From a checkpoint of a small mixture-of-experts model trained on Wikipedia.
Size: 11 layers, width 512, 180M parameters.
Experts: 2 picks a token, a sigmoid router.
Training: 1116M tokens, 8544 steps.
Below are experts of layer 5 (counted from 0) of a mixture-of-experts language model. Rows are named router (the router's row for the expert), up (a neuron's input weights, with its number) and show model dimensions 0-127. Each number is 128 + 24 x the weight over its row's rms, rounded and kept within 0 to 255. Numbers have three digits each.
After each expert's rows: a language model's description of what the expert responds to; "mostly gets" lists some tokens that are sent to it at least half of the time. This comes from a sample of Wikipedia text that the model never trained on.

# expert 25
router:075123118166161133112167083184116108098144104141142110112143117125146144098141141165142122143126129123140148139121104121167105146184118112120133155122108073128119148065156087125093091123158195130120154102113130087119118118089118064101107165152111140146139117145120076166147137147134094105145136120148101116118088161138149094132162153127119168162126107111122106135141106114022159153097
up0:109141114132139111156100090133089127142109093128127160134124167142139139124123155092121161175120144113157161156158106112132173117164108089143136112175085149129127102138141150099100158115115096106117153094143142121111127141111097111121127127145131137121107094110081126163074125109137139141148155147081118097142088124095120109114152166147125108130120167159147199097106105108132152128101
up1:101113108152111096113082122141130142120159121104146128102157104141119143133158125164146110116130096132133153104124123115138166158112154138146137145147183159115178153124171143131097090130103113122140102101128129105105125155152101118070136088113150146145140108118151091114141118171145107132114149109119124116143136127136138127118116136132096151120147124143090117177164157125103131117127
up2:112115107175121111153115125123132143124133109140168114154151143136135177139151133139163144110102118115134157133155118100141153111159146118091125156145129126083154128143184120113136073149134123110142144136142113115152159102119167130132129127119131118094087126135124095144140117118187133130172115106120081107071056110125153170116130125101134142139130160096132091162168150120136131139154
It responds to: Possessive pronouns and 's, mostly after a verb or preposition, before what is owned, e.g. his second medal, their song, Malta's.
mostly gets: " his", " their", " its", " him", " her", " His"

# expert 48
router:098149121147143120146098147137117138073108082126138110112095131125126126142122156178113124090124089132121149132111163126168147161167148084142134157167146150126095090073127131102158126143131142118149127151128135174126142124112106141110127131134090081113145111121120110118073173178159109106153148130125128113168102136095126174140088100127159133142114138126117127123131137160155135128105
up5:087109158165129157139113109109121091111101143134145142105114155122150104153148125121186159115141123143149179130145100135083147165151140141135125160141114139167139144104134125097127141125146170156146151112139122123138131115152127104103131113179174190129092152111131138118087126141148114100113085104142150136149155106137135146140104162128177116151087112110158141108136118127115104114117
up6:107130170150140131141108104142106129118124119132104107134135121147199121153148173133077135136115112109146129137138141160120129065166086141128125210122132110120129150160091119147147114148111100123105162122090118126113115172124081104111121116092127102162147124106143146139139081176149138141119109128106096094134130138126160179094114141125108138144114073111103127168151099103133123151167
up7:145141147081128146166070170105117099125120113116161141164148168140154120163142118136141094091145094075123179124125120123144137104172146129154125091177127174147144085100095143119145152115101119108109125127131125141167126165170143121119122121100142132138130120126161136143076170117163127118162144146127120145176114123083097166137105148158184130131170114078136129115089125085162134141116
It responds to: Years in dates, birth–death spans and time ranges, such as 26 May 1920, In 2007, 2013–present.
mostly gets: " 2019", " 2020", " 2023", " 2013", " 2012", " 2018"

# expert 41
router:062124161114142148099116148118134119101150121156101134135153104105127097128141093144100103130121090087146088138068164123122195141122135068160100182109158125153084112107101093123155158116193155127153125140095098133142119126116123080166096149147122166098145118086143148093159098146142154135150165091146092144106118148106134115136141131127105155155138153152142097126109112086111124183099
up0:130137130103080157101101133174132100157124134123116115164156147072125124137096153145122167136139106097137138116125101131165158122112130135134147109183097101107120142078152124135141133110093122098163119108101136117112128134110108167101121137103102117155132149139123083128064121080124111161081121119091160105110114153117126140145166099139138119106147093114127145125101117147138138128095
up1:116134140058103095129099162174109126129096095110142110142148145126126121103111078116154126112158123104123139153129117136111147100123120154125157125099146130147155188139146081148125113133131100146133124140080170133134130157120139150168146118155119145140107107118147092133123143141165108121100104113089137118122148101091170102136123145143104130145117126135079181124170119098140143133092
up2:124118131078142106079124138140140103087139150133094146146115186141168091155157175123194127124111118072108148097131107205116133133144109118154163113139156149113177135141161169076121116120109101139123145119179141133125134125111098152122132085152115149118098122121096157125119154137152114122161126122088177105157122136146129136107168109153127134124148134125102167134115139146091120127158
It responds to: Catch-all for ordinary prose tokens: the, a, of, his, line breaks, plus kinship and speech words like father, brother, saying.
mostly gets: " father", " believed", " his", " brother", " saying", " her"

# expert 27
router:084148151120096137124128144135186122124149115084110157122100105133134090121156127144119146135116121099144125123095118125106140113119122132149133138125150127127104150127125069150183158148154124145149135165134111087113125106122139115142152137112116153127141092096088104170159129126148147149120135099119137156127115128113119106139111088120144156138131165144124084130130097091122094139133
up0:114121159144105087118115107144131124134111116116121136161129085122083150133149138161137138149171083129134133116125121109088147128101108159082157089162142093138113153082153131157155114121120131121121108193153118127134102102104161122130123117135109115110104139131122094171131102120111084129140137152129107148137094146158110119130156118142128122098156131084151096144127100132131164086174
up1:107118170116145105182131164170069157129149130093093170130118123133116118100118136186171151148123120173158128093087116135139124125110145135135127174116102174123166185123103098137177119180137169136142112161126150116108111121161092129151145112108140089150116128152124055098106114123153113134125120136122182152160114109138123094094093139130152141119131166138107130105127115159113156130129
up2:129104159143107180133117105091098074128130088091128180145146137139114081134153103127125127157158144111156172142135139093161146117116105118123143103130118135122119119129116123130142153191135128121183152107149144131150177111111097130106123141146116143145108102204163108144156144136098100164112174137133160141152136151134122111122194164100150168145104136129097177129137113125131140105095
It responds to: Middle and final syllables of Asian, Indian, Filipino and Portuguese names and places, such as Tob-u, Koch-i, Toy-ama, iang.
mostly gets: "ō", "iang", "oo", "aran", "ang", "ji"

# expert 20
router:137089117131126124125112111090163103120134160087139142105112119099123148135107092102133103126178155159176142113103097086137129119147106119137117158132081125130165155084114062133143121130142186127162142178166158121148119156109145082131104105126112116164131109137171133138127124124156146140151139091097115090108143092148162130123122128137161155159132116131133115135128177131117119158130
up1:127098109138144110121130114129127112124138161146104117121094131121117126092109136170118169111112114130158161120113143098137108100126116099127148148119154155113124174154116109133117103164116141109139151117112098130108105166158143129112132126139155124143176121113117112172135118116168093142066123134155126075145157082162135143130133167156092148125130094139138091128176160094118107075099
up2:131099107138126101114119149138157114112146131119118143133150129106119116108119100170117186131131148136143136132142108152113124135155076108101151109138152120122095076190142186105067127121121138098161097168144147112127116116145116128072136120127106104162084139156154137085097102119121129146112149139114152088141117082139128122081165118105171139102140148096124122128175129129112159165112
up3:123135117144099146140127152120113159128131121120144098156144156153095115147147138139108139140166150126124154099172111122148133129127122122133142120107097103128148145194157137137154105140118116121172113101148148139173115172119145112103090114122080149123120100125151113100050142115159134121108127109123102145160117133142147072084127137145165154162085102144100101135127156120123138110128
It responds to: Line breaks and sentence-final periods ending a paragraph before a new one or a == heading ==, plus heading markers like ===.
mostly gets: " ===", ")===", " get", " getting", " ====", " =="

# expert 11
router:096118163120112175134117096144127168140154091121122148103150118115112125172164159097117104156152136109134135087154161138144128152114121139131146152126130150107174178106103121090106148131175134136095114135111125139150112161151111130164151092073127157128151148116129128121117113056140087172138180114187126139094158121107115136112125109132155133141109173132152115130132136115119125171116
up5:144105183092144149115111162156103102134165095103158138097137123134134131122133132117111090138153138171088158029137116153130102122079098129120174129179086141151137119129149091141096190123123106096111114096107140159129090158148078116132145100098124099142156170127144128130120107131122107084106117106144126154129167137104136093133136097156140134139153148061134138140157136157139168092134
up6:069127089147136127154113149086133080105114145140118097114117182105130135076106112120118080140122144156112123118138141145147126073118118142094180104116125120140117154136135122104117112122093116134124142073121156165063155116144144102145085101087135120126138078137130093131136130105093081112077158095156150137079101150158151133115113120102137161134119125107154156122139100173131136142108
up7:129145127101107130173141140157132131135145153101094146155098173108144141148128171085113120083079123131172125111154143141119115168110092094090152113147151101111146157118090150148164165133140119162157104113143110129171147127086081117098145135087149106143118134140107086146114098097140100160110131142115160139134146109123164101116140138135144075107125116147093110177118150103120165123155
It responds to: Pipe and semicolon separators between numeric cells in sports scores, election results and statistics tables, mostly after a digit or dash.
mostly gets: " –;", " —;", "%;", "|---|---|", " |", "|---|---|---|---|---|---|"

# expert 16
router:090164094135129156140181162138161091124148113132132131117096116146140112108033094140098137128081137084136108095158190135151118176146130119166148134088142153127118123162089127129124112152111148151166121099105142126153097121104114124109104116111102130107098142111126134159087118095141129155138139154112142158117141137081113130119099132091116097154141132138146115128124111140116134159133
up0:122107122126131126152158126147149133138093148127087140122128121140125147180073122118113136166099089154134120186120121145153122120121148080140105081134132189139118132120147143154088152173117108118163121126117086151129111138162126115092117157176076135124159115139105179130132169141135124106139174157129164136110133087118110124102154108105115104102153142126172157115103105094101145172124
up1:066110148103124139141132156128104121103158127106134137134146081108136164142071139099115134126112071120103144180142126161145121140114090166139142142070134143093124161151100111129113115147148131124126131114186142109141146155158084131116086133108114126117128095156133120138127141082136181129125105162120106127083127106114131116126154118122108104110101086116119143103160146141141119158119
up2:159128153141109137087187113197129117165111141146106177159146145141109146122115164116122105099143108140129140132162127125115109160170144113089146105112099097152113148132113157171082159151100121158146105152128104098107147111133117133131125144142137168098104136147145137159116146123139130158113130111171117143164138137124121137136132118132125076166160128145164136139162114141077078164169
It responds to: The word to after verbs like able, signed or went, plus modal and auxiliary words such as not, would, can, could, did.
mostly gets: " not", " would", " can", " will", " could", " do"

# expert 0
router:149136118170121151064133106132160158128156134120131124118116127116132149161126092135099120131156131178087122109133096168222136100155139142131119120139135184130154108138167084114122132102098128176160161161128102119115127183114109103123082125124125115128131078141140129138114135155127124120156146097140089130106155130160103126117096139124114157146104101132163098146112108134114113125121
up1:136142139153127162121135077142064132157135129154153146135139116105133149125116119111095153138120105120120132121168100132093154154111156137145095118127139097132142150149138122128143137109094096134140105137122124181114126098110126138126138110117108115127154091123090130140134107117089151092128116106154122091093107153175117150061111144159140153126108149093105155134153129133133090128096
up2:102127104128149152140113087151127137191141140084112131178106123109182142185160116143107140144157101106113115113144145131107131102133140133097140094101108155157164175162106108119089115095127105129111132127156144083100119180129092158128095126095098149115196135125114128152135138118124106139087118119115153140125072119138138144078115143153102108112128128140112122164094146147161161145127
up3:152131134132144156138111136137085118117115103097111139103132114144147108129136130146141138126110134134085138136119074129146138124155098146099133112106124158142102187115101168156124123127118092103136125101156098107086097167105136094144133152136161109112112129107150163152104130155102109135119130131121122149130143133097131146091071120140147173132121134095136079130127129140136127119134
It responds to: Punctuation joining digits in scores, statistics and vote tables, like the dash in 2–1, the comma in 29,978, and decimal points.
mostly gets: " +", " −", " ±", " .", "×", "+"

# expert 24
router:106147144118107096124108080156207125122137138106121126132151142158122114130132137147149118119072117119149153174095157134157099113118140094146089126121127069117100154138101176128155111093157103138127138176138168164147157168118104173129141103151118144098152095168152144098108145145158166131158127127109136080136149132114173147093111084140120107127148124121133108101115148117157112142104
up4:129101132127132138159118106132119125152156158088146149173114153141140111116199087056136171145111105115160115150152149105124123121130135135130100150154160088109148148088149136136154133121121074124141147144097132121121169163124126156119091128092127106105156157139119128133108111103141155118122150150155132101143134122145156138128108176152084139135156135139116101102139099143118097127130
up5:066124146103110083132129106123133094119143118141141133166102090129104119126142124122112131117113128167187090147131162050131132134156083100111096119156129140137122123135161104130117138102162149146128113126174120101129163160166079139118110089108132135131110129132116139114113122107130108136161117143134145127111120102113177126130127167078107135123124121109146173157140160137129155085125
up6:136154178132161131147119085122131078173125143149144136132171115161131147094144137087158151155069127112126165141088143125114128155116126131133129049117152160148121140161123071137107144126122141151136142132159174076112121120150153150126127085141102177161143129101133137127152111114104094122114144121087109107111104124104201157134113104173136129109122121129180100123098127135158140173128
It responds to: Determiners and ordinals opening a noun phrase, mostly a and an, also one, first, another, each, no, this.
mostly gets: " a", " an", " one", " no", " each", " any"

# expert 14
router:134153143109119106148151140098129084091156115108112114125116125122110117125128135133111108132127114095129124144122079147079107182131104110141118106125144100131113173115120173133177074136131169126065137084127096128103142130184098118142146134150129131098124111100104149137135106077144105119160125156076160148123123116107170117113163166144167100105118109126086150146125098153128112114154
up0:151105121141129106145162114127150121149143123167134159130115127119072110116121120127147141176109149118119090146149142140083089121104075153096134076094170145143103120104123083144089127147137119128149075125099158113110124145115163108099113149122098134118122176129106165142123115123124115102146113217139122102098174118156194138126141100136121126161126084125090166118136155147137154120135
up1:127164175123148121117102160192139145139154081104081111175141108126087113109104145125156158153180139126167130107108158160134104125144117146082132098124140150088116125130134140199127122136104138130120116142157110134201083099108100116087126078115112097108134156176157142080109130143075119140062173162114148096146157107127125122125135124160132110128105140151075140157100120122111133094081
up2:109154158125108142104125150096118161174109122116142108148117086132137126136108105136111163131163136149122119115123117118121126175143127130139135132165125141115123088127150143130162128079138140141081145129105121116074125117123182167100165129068092080104167151115121116131120152113114136159131114144126094139118123113140130152135095154128085153158169094124117078123129134094119147118092
It responds to: Month names inside dates such as on 8 August 2015, plus semicolons, opening parentheses and table pipes separating list or table fields.
mostly gets: " July", " October", " December", " April", " June", " November"

# expert 46
router:144101136162159129135105121132095119147108125132140081170158100116091100134129096192115153112128116115176111147121141119158197116176154117133103170089154132117104166138092112125112153106183124164141127095092133153136107122145112103118137112083085100128115125133136163123124098132097097128136108156151122163142118158102131101108159177108135159120129148138123172153111157149112119137138
up0:150122134092124136156122109120130153205152130125126127098120104126109138088108121145161157131135108119140089164107148114118191143162150129097116161089129143135148140111110155149165116151118152112145112121138159135115118122123140118108127115124112118109133112117110068140113199129154137159117117096105160174162107091142082134172126142146100107129127179075127183122134109168158107108113
up1:170168135143118094135147135145114114094129124158159179124129167144124180114119115134138118113151130093110123144118120132132151095102190096082136153134084183111130119194124147128124121136121146155121105140115129182105197137126158122126154130147133084128137130109127163151121134156133085113109120101122101115064139132120108159144102138129125135083130162136119175100144120158160148127124
up2:152132132110131119118110094115127112117124150142168149169085115123138137182118123147127117100140137097134140148138151155128114162141123106098163130131154127132102129066108127147131103129172123145169126123166090146117079128118096114129116060152133113148138098122113132157099106131100110140117101171112137125149127160129123159127121116106120110093147141112087136109080123085135103098149
It responds to: Final word pieces of taxonomic and Latinate names, such as -us, -ola, -idae, -ata, in species lists and other foreign names.
mostly gets: "io", "idae", "ium", "era", "ini", "ella"

# expert 52
router:117137102112168102134135158135126105119135163182118162151121086110130132166106093152125111155085156112140115135131185168121106091124144113155112168144157139141115106140149124124133155153154113141105116135130111131158166132125132111137125126145078192096135187133171128128148133120142106153083091128121117144142128126161164100116105117147117139094120107146145108110109099126106130180117
up0:115099132054170126114158145098116139111147069166160111145102145106094128135156165105146139138128151138128128176096137132108110131127131094104172123138135133159126117147122112135136135122135138146118122121143161088091151124153088148124166183112140138134117116163119106148148103145101149127104083104127128131139116082146128097101165082109082119105077117091150154135103145138129183126107
up1:130123126120140120135154137128166124158154132129132119134148097122098106114095123142147141185130126099134102107143119159143131143117153154129138102132137144154140141074121134132167167163113111111133083158090109098098134099156128108119175132127158117171111117148152160163163164139098153130099147187075121111110057148151150110125166151104125126144094137145071149152103130127092116117167
up2:092132113126155163121066094106148164122157150156121123114105123115169114137111137148193120166125070137149132104131164093064158141156145170126110117124107093103122164143123119096127156139142166141114095116105118142158094163137142144124135128087135150126120112128157107116131126114160132160119081139110095129167153180128116148092127141125108121153102093120111179153151123181139141135094
It responds to: Middle and final pieces of personal surnames in tables and credit lists, such as -son, -ner, -el, -ard, as in Lawson, Gardner.
mostly gets: "son", "ndez", "inson", "utch", "mann", "uer"

# expert 35
router:150173086183107124132113150115067104148092101148105127119097133140113123138145135106158126121138138127106104187131150121130159078183142099121129102147129133148158148148184091119127127115143114109138123163143125141102130128113102097132091140164145134122141123120115165141140127143158172140150112135125151143108140151134172120138124148135100129139142132150114129117114141091170115118127
up0:168118096114140137121120149167113150150136097128152178078121102165124125112118096128162145143122142187131112150064130116124122133120125098149133128119073095168135153120143112118115143089158120155102146127140180125118111098167105116125144099063128120145108135167068123133122159117111114126132091140095084127133125120148120109169124151151144103147139140163168132146114158083153127124141
up1:131125077119127128137156155113122104132140177183097145119116121139125107092171105094112172106145131100163179152141153133102085142170088085095131118106115141127194177112146139132135111105129118093108131140170183178107133100096097119113104120164106141136139137074108151162097149114134110153110145143117146110157131147119113129097119136153114122095145152141138156140171157106162111133122
up2:147113101167144087130123069112137109160114141135086183109109117130123101140139126132147138131096099122111157162120103188139127118157119134095091152120120110124146132088158129136127106126113100156107152161109114139103094143112107165103108107150118096082097142168109160100115129140167152119103149114114129121151178085172118100125159150183094125109127153124096148110135127141140131089136
It responds to: Quantity words like some, many, both, several, most, and the word 'of' in running prose; also suffixes completing adjectives like ubiquitous, numerous.
mostly gets: "=", " some", " many", " both", " several", " all"

# expert 1
router:153100128103145086069081156091147124097084163132105104147141131134129120120097171105104114118165158111140151124136117144118064150143114128127144123113143077103167115145097132124139154124141124138108090140142118142118125150140162121124100130109137139118139133124152121141134145085115137101139138122161111129103140151131130120105160115119136104154130107078180116117155170129143164104115
up0:190139106156139105138120147162136136137128136111104127187159091148163184079160140135150099110166121162103110123155140129124102107114130117113138135140145127121182137125128119191144130136138085122105107107128150146085160124138154091103148131086136131141082154164120132105157150116093143165159131132099144159129075141121111155143158126166120083063127156151115103144142125164126088126098
up1:138117141151114146135125108115095129145124123133085143128124191155106137116120155152142107147126146157104172145125108176119111150143138116127140095136090086110148121157123111151119110139107089152120148106189082171108104117148079097155151139128109147132156124127131111116134165112119148136121101128149110106181126137136148086088154144162120156120092137114172161121178149099155146107186
up2:138140131104141142143139114074176145144139122094102150123109155143153120145133143116072107171140149126114094110153110090167086136148125145109158116105167102109149098182156151128133107136158113133150112145135144141112134148113127126101130079159109163135174182192062149121143113103148130175126134126136143121155120114173094129162119165148147149141129148097128150124191153111120133153133
It responds to: Forms of be and have plus adverbs like also, still, now, and -ly endings, usually after a subject, e.g. was, can be, had been.
mostly gets: " had", " has", " have", " became", " being", " also"

# expert 13
router:097149095101161096163084121126162118131104169134111137112111145135108129109144129188198117134136185105120150123106163134106093130158125140155131115150109100121166096129143135139113136093136087112117114121107158108177145093163129110122148104122142111132115135111130135146113113177214147106130130145109115129115136123129131125128091128123160078148135139135166123141124163111183090146109
up5:120103092092121129115120146100153128118101154134114153120152105119129091104131102123142143139132160126169148118093153071148158130099120116170123158160088133139211120095164127134127142167145139111141118157130161112122105089153139116138142120111126116143104132092115190133153172145175103122140140157126136140113151105148154147118155167148152149111127127129166139116169110076131136099123
up6:128114146139135162132088125106112134127145121103107137156103127156100137112116138174155124091126152080135149110136148103134107164178108102128140151134117113147100153132159156153115111156091148122153100093124133053166126166125094152118169065127094091114120079134117119175121088127143114097119139146119102114135107144100090174109157127162171134161118126142110117140096107139155170148187
up7:118167137111087111147096132151143112146090094168106157129096129123110093105106119151123145103161146111118122091145123128102094110080129112122105074150119160138106129137152109121129170151115094104150147147126114089113093110136116131113146124167148114154141127120135116148077112132120132124130092153172159117128172151111149116138137133131117133142073035108150121108165104132111148124081
It responds to: Pipe characters separating cells in wiki tables of results, discographies and asteroid lists, plus semicolons, dashes and Spacewatch/Lemmon entries.
mostly gets: " Spacewatch", " |", " —;", "IN", " Coordinates"

# expert 29
router:147125124078149144115115135147088152119159158132125136143109148146149134131144105114109131101140112161086126141118148084141132080100099170125144152114142132130143125125133144131133136141165142128178168155152109134153122092124170114149137122155111138119115102088158154134110100121137101115097136084095129103121148110171124113176142116115116103121133122126100140101112101127132134148150
up0:127118134091111125107091131101122111156118134109118107118164127110087131147131119126126121124147123120110109145128122101080138119094091084080160111115104156124164098124104153143129138153123124141098140146139129075115167167133137125147128103137088108127117130141120112083107164149086130144150122126141158138142149076085123123162154148148144114147126108096145085143115111124125142081102
up1:124083111130138164136091136163123183124156123155147152141079110145124133076133108118105175111107121115112145159129174143138141148110147131121120140099142153090108146107141121195111126155103152176133128129134162125142139126135126105113163108144099134126080103080157099100122124114182117131149158110084144118033124109153146133153149140148082158109142084129083093109124109122138085083153
up2:195132130118131104116129128113142143146127107093153137145127130113133090107182089152129145126110133132116109156164123107115129144136101132164141121127125101136137165116123183113148164142091139181117130154100112112107113170119137074102131097157140138142140102132102111150112138166109167097136128121138130094112103070158097174066127123138118152134098139130117097158114168107129122096086
It responds to: Short word pieces inside non-English personal and place names, usually right after a capital letter, e.g. Tadej, Kiyoshi, Mundruczó, Gangrampur.
mostly gets: "idd", "esh", "add", "yr", "die", "yle"

# expert 15
router:099106128127107120130153125153104151130127142102128163122132099147105092094155106189162114118141167135150111139136151144142093112122122151155148121105112156118098146134113119129156165125142177117146139142103158103112082132116156151142145143114135166125125151135134127118105160130144106168098122081132159103136112096151158106130143149141079135151130109124137114142153107114052131142112
up5:100069092093117134142114137164191124078165129179162117153127121123161105128108140145086143174112161159126137096124112144136106168147128144140169123106167148152101086120146139148077131112110133084139195119105126107116138108145094115089145115137099126127098136149128146131155137198148115112150143143100071112107110144153122126137125152145116139107079099114137139118138166118134148079133
up6:150095142144108147159142163122180144130153146095135150159107156126138142137126107124162163177142155115088182118147110114119122170128174164117152170113138138141115107107100124141151100138156154169126117154137209147134123133104139138096121087099100187162113166149111139099159124136114156116080160092145156126137136119113157141120119119186107128128156100121127174126130142078106140144107
up7:167103139124090139133111137123104120100080141145096115170149107119103116165128118138122147163087126123125138129149081144123139140117177114137129095154079182183098150182124158144077105124130148102161107138122131119132104151140154116112134129120158080152095134146115122112118133099143152162151133161144108105110077085104120158097119162130085097083103099080113147141125082129122147120137
It responds to: Space-led numerals in tables, infoboxes and stat lists: ages, dates, heights, times and seeds, such as 6 ft, age 73, 8.
mostly gets: " 61", " 73", " 74", " 66", " 65", " 91"

# expert 50
router:156145066142108121144102126130102100136153110112127100133152133135139130141105139141161106102158053173088143114136159165135160135157109141120128140125132146148089163110153101127105163115160108154144103091106131142085149083134076129132145097128133089137122129170129119149167133118150171114143141124141136136136091135071143071092120124155156134118100133141139170141123108113150139118123
up0:115151100139125113158079101135118116170129133120148096147122124156121133126112160140161100163127143130115141146155128164143152081133153114112119134120120123104087145144145092155107099142154082129120103110128126118089169118123113108139069133102153149157151111128134121140190123139138146150145137163083139108132108074128112128112135069168117106143089141133150140133097100094135125092099
up1:142127135083136137150100139128145121070151135161139144133148182152139168119151107136165137109129130104131153154130110095114124139130094116108135112121106137115092112135119091122105151167056114120106120117197121095137160149149144139134093147074138158109157124131085093159126100123145104134139136097127167124131136147095133099073135136121144129153104135139109120156104169093156123105134
up2:110091168148117135119118157167127144171173122123139166127149156125168135145125130154118158159169127167132118128149166101117130115128090154151126133158148078134135129146126098080138142157108129157096112102083124103137164070115144132169167101141170138136116127139127123157172104130073112116128114107099110162090095109127130105099085134144166137087118093136112129120147129108140129144177
It responds to: Past-tense and participle verbs after he, was or were in biographies: released, won, served, produced, died, plus -ed and -ing endings.
mostly gets: " released", " won", " served", " played", " located", " built"

# expert 28
router:087153161126113111146148138129117157090099068142130124145141123120105112094134130150108118127108103104120114112129095116123106163106136162148175143098136099108124132162177109102067099113131065112123106109138122130113093130121107150154145125136136129117110135145088087120125083155140161118130119132156112130162085150150123140135145124089124133095142132127164135082136107122150139133107
up5:093148103140158103186118139119165123112142125135187146105161102119108144122132136151117112141142136143119178140112120124117174116062121129151137135088091087125122164127132113156127119102116123101145108069126137132116127151141086162142110130120127117121118122154121116147145104179111126089129135111155148163117104130128138163108080136112132152128136168113116121137158158150162128096128
up6:154082134107100125134143179137146161078121103115098098113131128158135158128130107117125182115100172131142127137124078092131126153116138106122125151134138116107156098162134139113098141111133124093125099152117179147136110078167123128130131114153132091093130115125095121097084159143073134110143101182111093083064081094100137150121142116127141146142131126118117126101162150146124154110091
up7:113106146122142099141125137173099128147102107117132136134110098134102137127130185129172104145089107144090110124114113118134155109127128138129213150149130161103121152080143097132109116126120096121165127113118123137131132135153118124155195129106141140138109192134138119156090090135115157115167172108134138148140121110102127131084117091115117120131129119110145169130105159131137086117133
It responds to: Line breaks ending section headings, infobox fields and list items, as after ==Awards==, Personal details or Phylum: Arthropoda.
mostly gets: " vote", " COVID", " causing", "unners", " troops"

# expert 56
router:113150176113150123107166079089129137106102133151095120094139096139142137110164089103159149098131116123120123185101125117158116163129109136111114151154156162124105129148061117125109110156106097106110130121107151116106134121123136087136112153060155090115142109130127109130140158155109158143091120150133130077102141099146148099125116130116115116133105121137184149096099132111129140151150
up5:128080139153131116129162136123136157139155140137083157136174120144142126106108148147121139172137092123140105148114135152097123156150091131139136094121095148156136113106089114143143056178137189134152129140085114123140140115107103105111140142126126109134103092111151132139111135108133129075132108171125119114153099106148128131142127090120118125117120075152173105172126100158137161097085
up6:199132134130144055138104155109171126129131117137123127127167131138156155129084087070139133150154112126125130114129154099130102108104082102080126118158138137103125103157132111164121163127109128102152096136120178144141125135099121141136165125096106103156148149125125127138153117144134142124126137129178123151126128109136145146135121131153115088147158154118128100114128126128135100148134
up7:138096134125125088120140149166148132132089084104142098136161153150142134161163150126113135143137083114115118182079121151124115136167105163124133137195171111126129158151113132168082089172118119162097120114104125161086157122142158149135139161098146153117149113169108117113150147116168187129104148173116110118122143074159158117090106129133098145118100099136142165116126163148061152146127
It responds to: Two-digit numbers, especially the century part of years like 18|58 in lifespans, and day numbers or table statistics such as 21, 42.
mostly gets: "19", " 18", " 17", "18", " 19", " 26"

# expert 36
router:096164147088144107104136159156180128119141135101116138117090125115157110162167129117109114115146144091087114099083150121124169157131134103127158142154131081098127137115098129115135150116155144161171145139137126118138146130145147119130067104110124181141172177125120096115162139129123124141125114146128130094118132160131119135132169104109115151147119118113164112089113147152127165133100
up0:117132155099142099129166114158153152110108099126127124133147140144114116112165107129150115123118143139131128123105105106157108136135108131129137088146124126175142099157125129083154143116079133124146145121124130148129156087137129140136099129152139139197085110160110140120079138079106113134121117071152136135105116113135150139091159137110129107118102170118152118108111131154111133133140
up1:126095109068137146121138111112143138194129119102093108124101103148073172147137153120080104141124124107125167158104101140109148167118146145117159128121108087106144118132135129134142109118137120157118105118158125130103120151145107148167095113124155103102147150126085138146162171144074107130140129131102119168144121147157115173100129129150129117131099134062102155130113092143135152074094
up2:130105057138095104111089133151100157149180149136119106147141132141152150168120085137118104153146144079108114076100120126149107157139120158156153139158125129165172127169180129132142113115102141111164159054132127113146149136080111117133108127121100157122122165118168126164088166107121120138164167108107147130096111160106117141141159120134170108102131117079143118132117150104110180133126
It responds to: Middle pieces of verbs and derived words before endings like -ed, -ing, -ation, such as rib in disturbing, ru in recruited.
mostly gets: "ilit", "rib", "uct", "rict", "ruct", "rif"

# expert 43
router:104117128144145112085152106125120124135117137100147201111169129123117126065115097168120126134146140086163129128114099111110105170136130122144124111159104135133084119125121130103080126120107131084094085138096126162150122100117102137145111151148149139118172141135099149108119105168169151134102150117097115153117140114078157173104133123148107150148129128144126127092127092093101133133094
up0:030142144130121074140184165139133105083119153094109136137136167138123095112161127083144141119161148134159115088082137143170139159102097117128164140140125113144114146114145126110092154156105134103095089122150147148148104108123144117109078099089160151107139128159101133111125109159099136126130138103078120114133158085135128178134139168149098144168141083113162156072134139136124142156132
up1:169094141130147136097092165167105155136134153155150129136101132159137121120165136162142128099107178144121106104114097130118087145137113120095151137145162163140141148144124094150084166132115113130135079136083122136142127103129154089150157112144143122124114121134121166155100129110151158148129141132132159168117139090123129144045140118118161124094097152094127129090105120107180117172095
up2:157132135147185171153134072132169113164113113102187130108131117134109104161131152143098124136142145107157110108101126101148098122090116102162149116107089128118138110121199152128154112107115132100156162104096123143137154165100139136122168136144118104139142132072126122142110121185152182144129092154143105128161131102125103120103101172154120138112138091130108093137158129085121130117116
It responds to: Short letter pieces inside words, often right after a capital initial, e.g. F-l-ooded, St-and-ard, P-ine-apple, Dep-ort-es.
mostly gets: "See", "arm", " part", "ort", "ublic", "rist"

# expert 58
router:131131116101146187088095151111150180134146077080137120113121143164141109167116120112104147094098186129121104140099136167121120125142154166147132154138102091098117143133171140115119106125179120153151124113132133143155110098094118110131139129107146123124091138132158138115163111170109116089132120143134106094093126127089102146156098128107102094141100109115130125118107111139133148118153
up1:125126134113160142095141132116126157119097135115112124167153184183129129089127151090149162106105171132133084098156119080069108128123127144121109075107149113138149166101137121135136128144128102178145122086147124113148116087130080147144101089140121131125110128103095174142141127107168126111116129140170108129122095128153130174176149129101139152059119126125112142085102176128107135112111
up2:113120116102145167136094122119119115146118087097160151098155151093085148154109127117086126082093152115124149151156147175106114163120163135087144132160110127143139127126121148159108105146055107162104116134161117127115163124098106079137112114134118101145147141179126105120114144131126145126157143094076129163135128130153128103179096135102082147123079114126142142156122145091138145159145
up3:114158097137106133127158156157181147129149091095086126106124138127106182177146110127110125104110139120132155130137163166157142091069154141117223153127128113104129181151120161110108099119108160098137158124118120145118132145146134153120114109153136136135083099145122102141096107132164162144163141118103130127149125153164143144163115139134137122160117115103160098104123142099157093148162
It responds to: Line breaks ending table rows and tracklist lines in sports and election tables, plus verbs like made, take, making, provide.
mostly gets: " making", " provide", " take", " made", " give", " takes"